From a checkpoint of a small mixture-of-experts model trained on Wikipedia.
Size: 8 layers, width 256, vocabulary 16384, 39.1M parameters.
Experts: 80 experts in each of 7 layers, 64 SwiGLU neurons an expert, a softmax router.
Training: a variant of SOAP for the experts, 240M tokens, 4892 steps.
Below are experts of layer 5 (counted from 0) of a mixture-of-experts language model. Rows are named router (the router's row for the expert), gate (a neuron's input weights, with its number), up (a neuron's input weights, with its number) and show model dimensions 0-63. Each number is 128 + 32 x the weight over its row's rms, rounded and kept within 0 to 255. Numbers have three digits each.
Before each expert's rows: "gets" lists some tokens that make up at least twice as much of what it gets as of all text. This comes from a sample of Wikipedia text that the model never trained on. Tokens count by the router's weight.

# expert 7
gets: " |", " by", " after", " at", " before", " By"
router:097130147185141077115119101148170156105125120091156157163079148138131142159137124080149136098053174130072160176152150065122118088145158198092151145112131160152159133126150128107140108123170121
gate0:099157169215094140154150134113135099156095122075116196101138136186120162144146132122161191141092129110178120164138118124112097109159071145144145111114204079146126076100124088129110133136167086
up0:168106121088176183126115134126178113120166158112114093082142111052128166090125133105092104109134181076144140102148144177156099180173114105109119173160083161117155187222128141156154099116144148
gate1:107130130128107106153121140103201138034159149113084132193126126187140181152140175115113123138107149107154121142139120128124111134110112102089135140157143162094143083073191101144151166115145122
up1:146141148124095121075094119116166106077161144147120157168108139132108167129152144081166178142127176131119145105096125136117140165114088099121111143105197145096119131086137168113132103091174108
gate2:133108144202122119172066163093139147147133042092099086127083142150149050166150175076148135151124176106147174144099142120128134109119112178124172155119174123096133140152187129120134094100180108
up2:130146087151153108120085158113128152096191106125153135109112077141130066169129104071169087109134046168142102116085134125127150077143146088105145121115204163142167087132127087193141137053075097
gate3:099140148165118150142081154095139116146121080074097079108166152132137090133175131132131089114129152119135185128162103083141143106169130131076121100194116056129166111048173059088146154083173147
up3:080162157122092091152131110080147123126123084112115072126093141153138062133170152162091128126178144062159145146216140081150118124145130125088140089172089089129131073089116104102179196097193117
gate4:140145160199115128135097131126164128143111109064056133107126132169166158133142129107120099111171134205197073151080141111081157196146110125155169138160202177099124077161123095099153166142121154
up4:111170049170188123078037155127073083113136163162140052162070153123172146145165071202142145055149130177126114135074125104127178103139113132146123163129148096144153123136158150095165132102157146
gate5:137106147157126108177095136116084110132132132144115150084122136171126156186189166174146135124152191122092110141155145083145158095134109176048059163164160122150118105167194132116118141111196144
up5:104131127158126120170131135139157117150129082176124122062108095107226173174186148178121162105130110102114137119209151090163072143137117156133084166105108095178117110128126175132112152113153108
gate6:163165139167140075106100111094092151110156131132130089141175147124118121148151141170195130144148176138183100126079158158177087079129176135041145113163142122123166052147135086120126094100115080
up6:118139138179105155133151118157133106078106152160100145139112141068133062181099146115113124135109149099110157115099117099178105146113094142183096073147109063170122201044134172153131129179173108
gate7:104130145147120117154123109106144099136104143105062141073178101135126110104078102063153098197113160090132096120156179150099161101154073115141145103132127128121184160155111097085122124147134097
up7:079079156131121086139080152145154173162108066108146113109091115099088088098092137125088131168155158116151100141190140105140118188147096125083117141087147148122191177133120161147179146094139154
gate8:189145164157110175129036055075115091043137090156143087152191133101140163132111174095097118127088156136064114120139129170139132111150120110123118092161115140157146096153234092115153096139106135
up8:105132064144124120146138116139109091091145143114132108139096057136112143175155124169138137159164110160125131134095125140123083101147184134065155119174075106075100061131046137109125179184064124
gate9:128148195144156084171182102085142134150169138129137113092131114160125148112117098108101158150092121095144183162174146096025169096167093201113180151170080123137143103140139129098145119144169177
up9:119121147168126092149105096117134119169133125155095121104096100079118119103150130121030069116130105075171146137136144113069178130178115207155089171137096133114122116113092123112153130200148153
gate10:116141145101096126179141131146189086136116089158100126102098104112108129133147171085162183115143127079117070135168063155173163140116081142080105160110197167143108144163146149123147093128167119
up10:117127119146101119148122103131189110185115099062093105156121168076126125098207117161174146080138085112164117114135135159140169138174113122161124142182217173137120160132091114137152057162212127
gate11:143117125073185073158131099085078115161169132131150093099133133197129112105152094182108203105163121157098129121102155165126192090119088136097121082156121135149167153118157163172121101116149095
up11:120117119131072177157106109091107094116103164072150102158159195205127116103120152112135111096129111077134070124126144136119124179159110168150087154075079137076084138154148079118103112125142116
gate12:109128163119100140125128103125170144106122083121084119136148176140050189113087126163136135151154172208103146162107158122151192186085111184082087102147162146157188073133151107143141057133223160
up12:148141108152135130107128143096113118134116142114148153103104079144186111105136147104085088135096106121109095078150083116107142057153126090162177149135115169127102228095148187118116190143084130
gate13:098131127146084061151077125113162150112147123121079139155119134128162145166143195221108127105108167146066176163190126144137120111139123141155071074112102177152166185132086098163187099134148114
up13:170112144117112165084153182158089143162151127145143108091103083112104073131147095094119105139146119091183085094054130066158104140094088170139201199135145091127091070133163127101104163107092160
gate14:087097162157120146155138131156103109211153146132066199087113143143116132107165105077107161147116138131076156089134146095150125116136168156071197107131081144132146176104134147151108117144131152
up14:082093109065159152169158157126093093104131160074144057148148158149138115093146156182137066097080104080098117095125115087158095146115083132167106122120125121177165097163115143122187082080144179
gate15:097168100159082154131149152092131144084132100145129187071173165145152149127152149101146139174053153213091169154177140084105144112163111146124115120120147118127131067110119082107087025093141154
up15:057176070157127147083206148124157114102094145159141137099111170091117183163136083157184146132100112168056116164160159087130131180075177178132180129120167158160142105141123124115071046102169147
gate16:085098104103113112092135110121081162172117143153146121143142135169185130113132166089210175162139182207083127183126121166193100154091111128070156128146100141121153129118121137102134165095156146
up16:140125136135132104090123123129180174141120147136133163110104087084184135090120181124185078168121172159101138110229047123205115124117160175080119070145079157157179134040188102162098118079182153
gate17:117152134145153096119139055119104096101114081144113151156124095111134135124166121144132172123106134112119130191047114130080143108120098152134102175123173071124156121099115118087127106106151072
up17:083120093202095148096122084125140099157128118143117152084173085113100124185094100197177123159149099159115146129126065128095087133154085130113072107190151157169164077122116143104065127146119109
gate18:152150148156126096084205152140159109113164146079137134131059163136117144152113115120217170145072112069093137123144068110134141129133114118143128125143101224086105108164190106120188151093135104
up18:138060135100126086080113147111107156100153125085078166094079127120119131137110104071135114147107100114070145142079086126141096078078168138122167173161092156072123124118155116164169063139119178
gate19:150069109121158061037106092115145087076156107161092084167180127147065140067151137101078140108082122131155160156098139095108174098161146141150137134163094072145126196078118071104112161139136108
up19:180128165117157170088141142177103162147141117109129139122125133118184093183101156112124086159113123091136108066139131119121147108054095113128111065143104078099129062171121194117127191071124087
gate20:178123103151148133161110143096169166135147094085115101102157110118155104138183149131125086130126143149165146171147169168185118111091054130202112158129147133156162125100121096117106132152153082
up20:077129052122154123124134127155145154107150151171061074147143170096102040121158141101131161088113093078101084140107118136125126130125135119122098079118082123162168168167116140116105064136125103
gate21:100105149173172147068080106069140138166137121138116134202132099151096147128150112091153172151197164092129117114151127125136149104189118134069070176160149076224178146096131158155072122132066097
up21:158133109071154133165161105190136151149088052128149058114146126108113130145126157147209105109147127164075095126093135108145106122165120130146159092110121162132103148129163161167139155130064173
gate22:107154180227114060161105124091111121127110170110115153145054094148143164107123153131143071105116118142153172206098145153085106076158096114093157099123186120103090119164130104137146088142137155
up22:116117153174086107119172168114103125187121101131168139134095126145104137107219102108111122131130122127200169217196167103105169099136086132128134149138157121146124103161082098132137132137150103
gate23:096080118145079095075128093154073099128089106125106116172209162129120166097126120162100128116103138138122155167170168057128184146129088106101140103130105132170105104113108166119115099070118117
up23:163159170141094046103132137103103108137137110088120134163106158141123123081160115116094150142106182114184158150105113169159177109104129152136119206111119118213144144095071131133130074079104129
gate24:068130138128139173184182143102145145093135108168122115112108086159108142121121113188093131151095134124135132117140105093130114075150080099113096188151070107138185035107175113131100107163170096
up24:109156116119119181102100089107144123198110090143145199139082134124193145099091128143164114119131119138154170077140126130124110122084127089148189113133124209136164133115150105129132135171074171
gate25:098113126137130130132146115123133116119100080109121136123170153121172111116091172124150147167081131095099128141105138186144153139173127102153102087207149214110107158143162090122104111204164123
up25:126073131137128114128120173133122137130118130138178138178127195157171121105099164068190098137087146080081117090131074215086113157135146127165121107177139199167178214125169108160098131149157154
gate26:149144135132129098148121129097194098139151133130124179150085184111152124131179154150132151149097139141174136114185144173163137146109102149156136145176124101121147147158148087076063111144133121
up26:124144097120119142118147159129140122114118140163183141195097115186122156086091061075161097091173120118111098104150116124144123135130110126127126115081133162175045167115094151126153071148156127
gate27:131151160140081085081098141158128108050125145141078104076188136118118074102172144117137106086133129102162146131141166120147185137124120137103108120151204179120190112154102082064119133110203177
up27:118111164108128104230173079124115177198104131100149094090064132170141095117098101140114088158138098103157101139171125119080074104092108151163173142164118131129156084139183163155139079134065143
gate28:127136193205136091113144142073132127066124124116131113054120124125106167130113115078158135139114159142165177165145141164074139113172106153060102136105115135107110190173098148105141133084126114
up28:107123122094113184179118175113152118060125124148096092091132157126094168118142106061138065170196122137164118098151149155118107099143077147138126152140123130135157157197175123137111162131097130
gate29:152098140145121107162105176116124072106081099102128156150087144118157096163140101072188177073083153083123156145142125060144182100136127128176200183167131099188109142137084105048134040095214134
up29:167102123155140120133076114139087117144103120121110152142102189142182143163107106072151184114091169143087119167142095126098194099095109155138175142072178126170137111138130148070132086076243101
gate30:151149158110149137056142137134131144128110152111096146138157134099140114135202151081126117161113157114181108135147210140112144148115126171156167186077120117161172121096074151081160109105176100
up30:128109130078088134171102067083093135093111180142113174175149139145125139167148080119226098069132086077065130130193113152107117128107179122141127116098090136158098142150168092121167124112161156
gate31:087140196179197114138146158139106132116064055145095131122102099106161094122148115122131051129147203104089152152155164161125171099176095157073172171167134103139136104111107121099139170133148181
up31:113117133144165090108091137104166122123176110109141117138149148068161073099114156091138093148149160117125154177121129082135169068156115142085103168147149134159126125159099102149083134155156151
gate32:152125188123132159128196091094181128120093139104095148106119083074108134121116147132178189153135104131102146188068118059142167101178081146073152132118106109180168155124174068114172136172123201
up32:138129167119099098112138129131161127195095161116121158134093135139094122128103134089149130148044106115081181184116140098137133091138103185068119126104109100138138206117144132120181102131131173
gate33:156080106075159174163169103140115139074123137089132107153098145183135177144137126143131202151101105132132132172116127125166126118099094161129176129136134135188163116111178137111170153059102122
up33:144191176128164087082117121165114133051176037141139083079134155105123115139181129099082104148101157187104112122052113132159103114129147107179136176144156126100059094113159138134101041127142142
gate34:140071127147066165186079097094118149052179070142149093122107099145105162109166122114145160140129135099114166141122111148040190096115115114094122145149167163143131131106096108125144086142189079
up34:162105132167143142128056083132074154075168097122177106155117122124115164063161099166121153158114095062094158114124121155085170104112120145155134171124167131184163127104119090098128109143156141
gate35:112103150141121102140140155144105154158116138099128122157077121137124132101116105091089084126111138140088155119188159115157145106073128150070187177145071066161136135112157114063139161087161108
up35:170123124156154083132076148133079152113119114108127090114153120116152129158156124166162126138198165128215168139141145087101109124139119134102099151108166165115135180173110113131128162141103098
gate36:111094135147139095186145136132061080105134110137127125094137098090138130115180104101168038105082096131117148150174167113054111130091164092165133174153129088157102146170138136101159179157181098
up36:121151136133099165102166118139141106127161110115147154113149071155132084114094133130082151123150138166136074107104104098116171115132108140092098073064083123084103128094106120137124129099075122
gate37:132099175104160116154158117125154118126123146172086128173080123156148092139082165113108118117118165045151171167146092063101128139113081173155144143141104134182130106194153149169203167141126189
up37:145112195094131127137098108098143158156037167108103141159105125141129117160062134139098146118147158112091094127161152166134118102194171152109123074218132150100201091146131143107093112109102130
gate38:153097112152097145062144126154150161078180115106152155080155148142158138137142136111150156115074087134127100174110084179149163083167121155185108110105162136077163136088197130092049112127136146
up38:120143149113117070133146125162166166118178081163133165155167173109144132118148067070104128052123125117124140093154117128148116135114096117158211128147115050102160161107126103104090129080145149
gate39:125087198214117151101135065111109076168120148142102127163146106165151142169121114047143159165115171125152191126156106145145170109150143115097158185167137096114158123177122112132103128110170136
up39:161122170179214139054077126120117127152169100178130122140163130174136161147088087018139136148080141105144131100156076099140226071127124125067159157119139177145144162109109129156146177114173151
gate40:110144182150088137164173093113141185140161171186135079152159144126092143115171145136097120129179171153142159142126126140125116174135129123137178143096109150090106168132191122121121099156150174
up40:134172090117170173124103086113110101052223124088138151164124161165149164120125133116142051134086095082107195132134151138093149086087097093120082141208125102129152131081111086073130109131164095
gate41:122162135150091099088149098149079139106125090092153119135144203143101141184159123139088074118158173103094120100098158102116150142137073105074141119174112140108175128146159077118117125136139110
up41:130104131149088121124164080116151174090094111154092065125121160202067102097121070114162135125086128069110128150163170077132128151083102149096107116115181179133123061156148093095143212136167055
gate42:093146109097179132172151144116156068121096117158102115106116109115178148170137164168149135112072159083111186132120134119140130194152126137070091131167097111211192130144117119089147109108138110
up42:111113107121152134126156146164154127087124100186104140090125118081168144186143146148124132119121179111092186133113112133176137149172145159094097085169107089139163139179136152099148102112131099
gate43:162107113113137133117122136132130096114153159126142119113133112183087144121073156120139083116087217144084147128002147097178148188081145152209106101153146093115130187094161127090126108121120172
up43:123174161177136096140115157162150088090083145163105033123076106087114182170135143192126091101121183152131150139074137158144098147130074125115090163130143135115165163136117117134183147106111164
gate44:157102126146150116146116159128139099119161151109138101109108155149115147125151147110111127128111151105152150115103132084123153136223140107040166211146100140196150171137148106104167194131140152
up44:128119184129121108139096138137127142142136107159103136077163144149089140134165164081141126115072110151169174132142111137115197090160082141096178137131155130204129142125134088155218081078147137
gate45:107145133106112134136109138081187059112183142116060127148152179093173110136147162141111133140120151144109146159078125142158117044091116087134120133147110231169101096171155140133078097130118092
up45:163147090085163093080153105161145143201134114181083101120125064142203141129070154145092091191113139187125139153134120099114127107102154142071079133175107090176192193182101177115087116120119080
gate46:068160101137132165195030116108096129127128072131109138178108123131169112120144113070130153073157159091057182152104161135140154116162103120113094159143150108127114050083085104142122120165169112
up46:102052091157128102177102136159060140166097107146133165192111139139082171120129138125169136088087146066101161134134137147074137152119160143169150192164138120178121076110115087131124096120196164
gate47:094162118116114119105209149152145109087107141107113113141203173144114137196164138147139119100132149117136115159165097158144097064132146100144134192157142108111124094141116102128152036107171132
up47:159094127166125128140119198129126166141152136148122078110088139128088159053180147126146157109146105096119139112135134138068136192154105146103123121104145144107075143124131158125117188128178127
gate48:125136123162115172098117211119119171129133142159085092066129135136145117134143149126116146080171118092207162160129128143171117106143165103107126125135113046184146176166118100123178138136145054
up48:135117178105124176164173154160107144131108105084119115138130131139126086075106138073102119172137150080135136113122098149151097108120124138107160183079096072132102177166107111168137183187133089
gate49:116110177043101083178120139156164090080108093130094165089064115092059119138145119150176137146112145115095150230138162085065120079145138159147126179113170097109117059197172131110163069086164158
up49:152112186083138154155102134124159117092088076113077140098084085085155148136090125120143188155080152081082128126149162128091085057127140179115159201130171125115128100202141122155199126087182155
gate50:162159147189155114136086136102122138123094105144148090182136164090161105160140162136115201128128122074099142128111161084191117103114134125173090111176122149180138141061150096141135093091183071
up50:106143134131175107109187116136101137115167177142146096096102155122161116170168143117147162143113144140085059108141100105162124151084122155119113118164091145149170115164165082127144152117156160
gate51:122097144188110070123139153102165211092140188098144135051120173129149146156139137114154129107067159104122169139107150124159103096124113110113127077118132183101090083103105150169125096070173089
up51:107059147060130070127118137151081167171110125090151109149150155134108138125123100130115099122071160127095152076128156103154119115154100124116116124133075179120156095105116099086132113159155127
gate52:108135103178125127136139105103157098096141116108166112118160175198123136104146086095131124104154165071159229077081127064160084093095109119126107173106138111106108072100170189156105146067126079
up52:159103153122115096117126117163095155118140029056146196149143126157119132041159157076084122096106169106131106089112111124141109137080132194169157142051103126106130124100088115179156139140118124
gate53:082119118170090133144111156134186133099098139176120156132125109145134155167144096135192084105089119093130071135148168149102162101156084101122144132127045194152184102132136101127162125117084184
up53:099180162123135091102145148081105107180139169192109157149128115118077153130085178084123140163102144156102135129075111142173099122058128174087062086112185088131077153101079173169079155075070128
gate54:098134113135123147125145120094114127137095175055084143146093174142176158189104151174164156133095164074144120095057204131122113095065081143134178130157117096103147101164083121142180130135125133
up54:191122120050171161164146115135140162143166076154204132152136140151112126157141132107146133126105142083154163137081121167170194176104087116158105101087123150093079144055149130139137126111110109
gate55:139105176164163103168160161138125129146111086161117113138165149158113128153197116192170138143153176074133133168137142142152123132174098135086148091120072060170160096093108116102134080082090084
up55:149143140099078144126177091142119132117138086125139110142092117159133132146187139149151178113112143094122078228147076090084113108141139136046171159102095082126177127165179144138167134113133131
gate56:126127184135073100119152098119146141101101153078061120098083124160081154125101130088195155099122185169143158117107151100145120143205154143167180103174155168168162108119195114142102090109128114
up56:081151169126106116103135101125155156138166168136176148131116157158120143124154123106177203099121188161199150103132154119094068126172142153143171116145140127109199079127165096149097067109123101
gate57:156169152092119134118099131081098144063109190147153164132098129152201158175104159106146139098144156112179154097122185088133153103077117109072150119184131126081146132079145103132150131168173135
up57:093172141208097142137156055187177120133166118105117143094180128136066105134138137107085124180113103164100101129188094100119127117182160094175148171083120091152157097152134108142139106137060142
gate58:135161144169119123132122062100122092088205129092122195147149174185191078178102131147160110109120109141124181142161146129114179098121095175110152079185115089148167130130118055071125114135133109
up58:120186113118122126129124157130134178144134224128156145055096131064113118100045148120183157157132159136132085102168147145141102104079140125212105174156206158102058081118159121131150100160123110
gate59:089148143154131111160169186137104123072173107132084054128106090134106145175161149115121164130125123168117131214084113146112147133108108131118114144124172112162105187127117106121075181096093115
up59:110128129097173143170142169133125103119063120122164132111116142069106121065078164121140100110086147134024117117134125146085131138145132126098190185136112089138150153166124171137133208132197125
gate60:152079158149180128185118125085135146122130139141136089113153102145193139167129142175167114112155086122115195111184128161131073128121051138081103107143137178144148127165084163103108173183110128
up60:107141046180151131100103127093174120166170146084094052115081151155137091115237081156141191122171104059163152090108133121100114091104131092154157175070138098093104118036114133114128136112119074
gate61:123110149164124137114137128083102154137095121070117137125113118215201134098121124081131167177088188059111176112152192076164138111153135170091111097155144107183082163080126128108105173140121095
up61:107095092072153109151112138135124173171092230157107122150129175073152154141173166126147114084124159101147125089137142155121111105088092082135168130173172137119172117122094072128096092138145151
gate62:150095194164154108076105151125117129110092093135105141181159136135112121133119072121139157174083152118102133121131165117132183116156095170131134156137212121103129134176141115087070097141179066
up62:143130103148147137216116143138143138112157143111121096116098113136147085112156175181134146088171176107129091146104088119156091156082147148099138084096098124108146149100113148159176109114117185
gate63:129121120086139116069026106137133129154131114122125143079124133146165121150128137132178132172117160128081144093100108193177103098129089139078153138148171136135210175158144137114166110068111103
up63:110067133143111177177159147144189167135091109150129141195118081089144097144114143129137112130161164086132114161113132118108126203101146115187172111054085145105074121170128178163141155181132096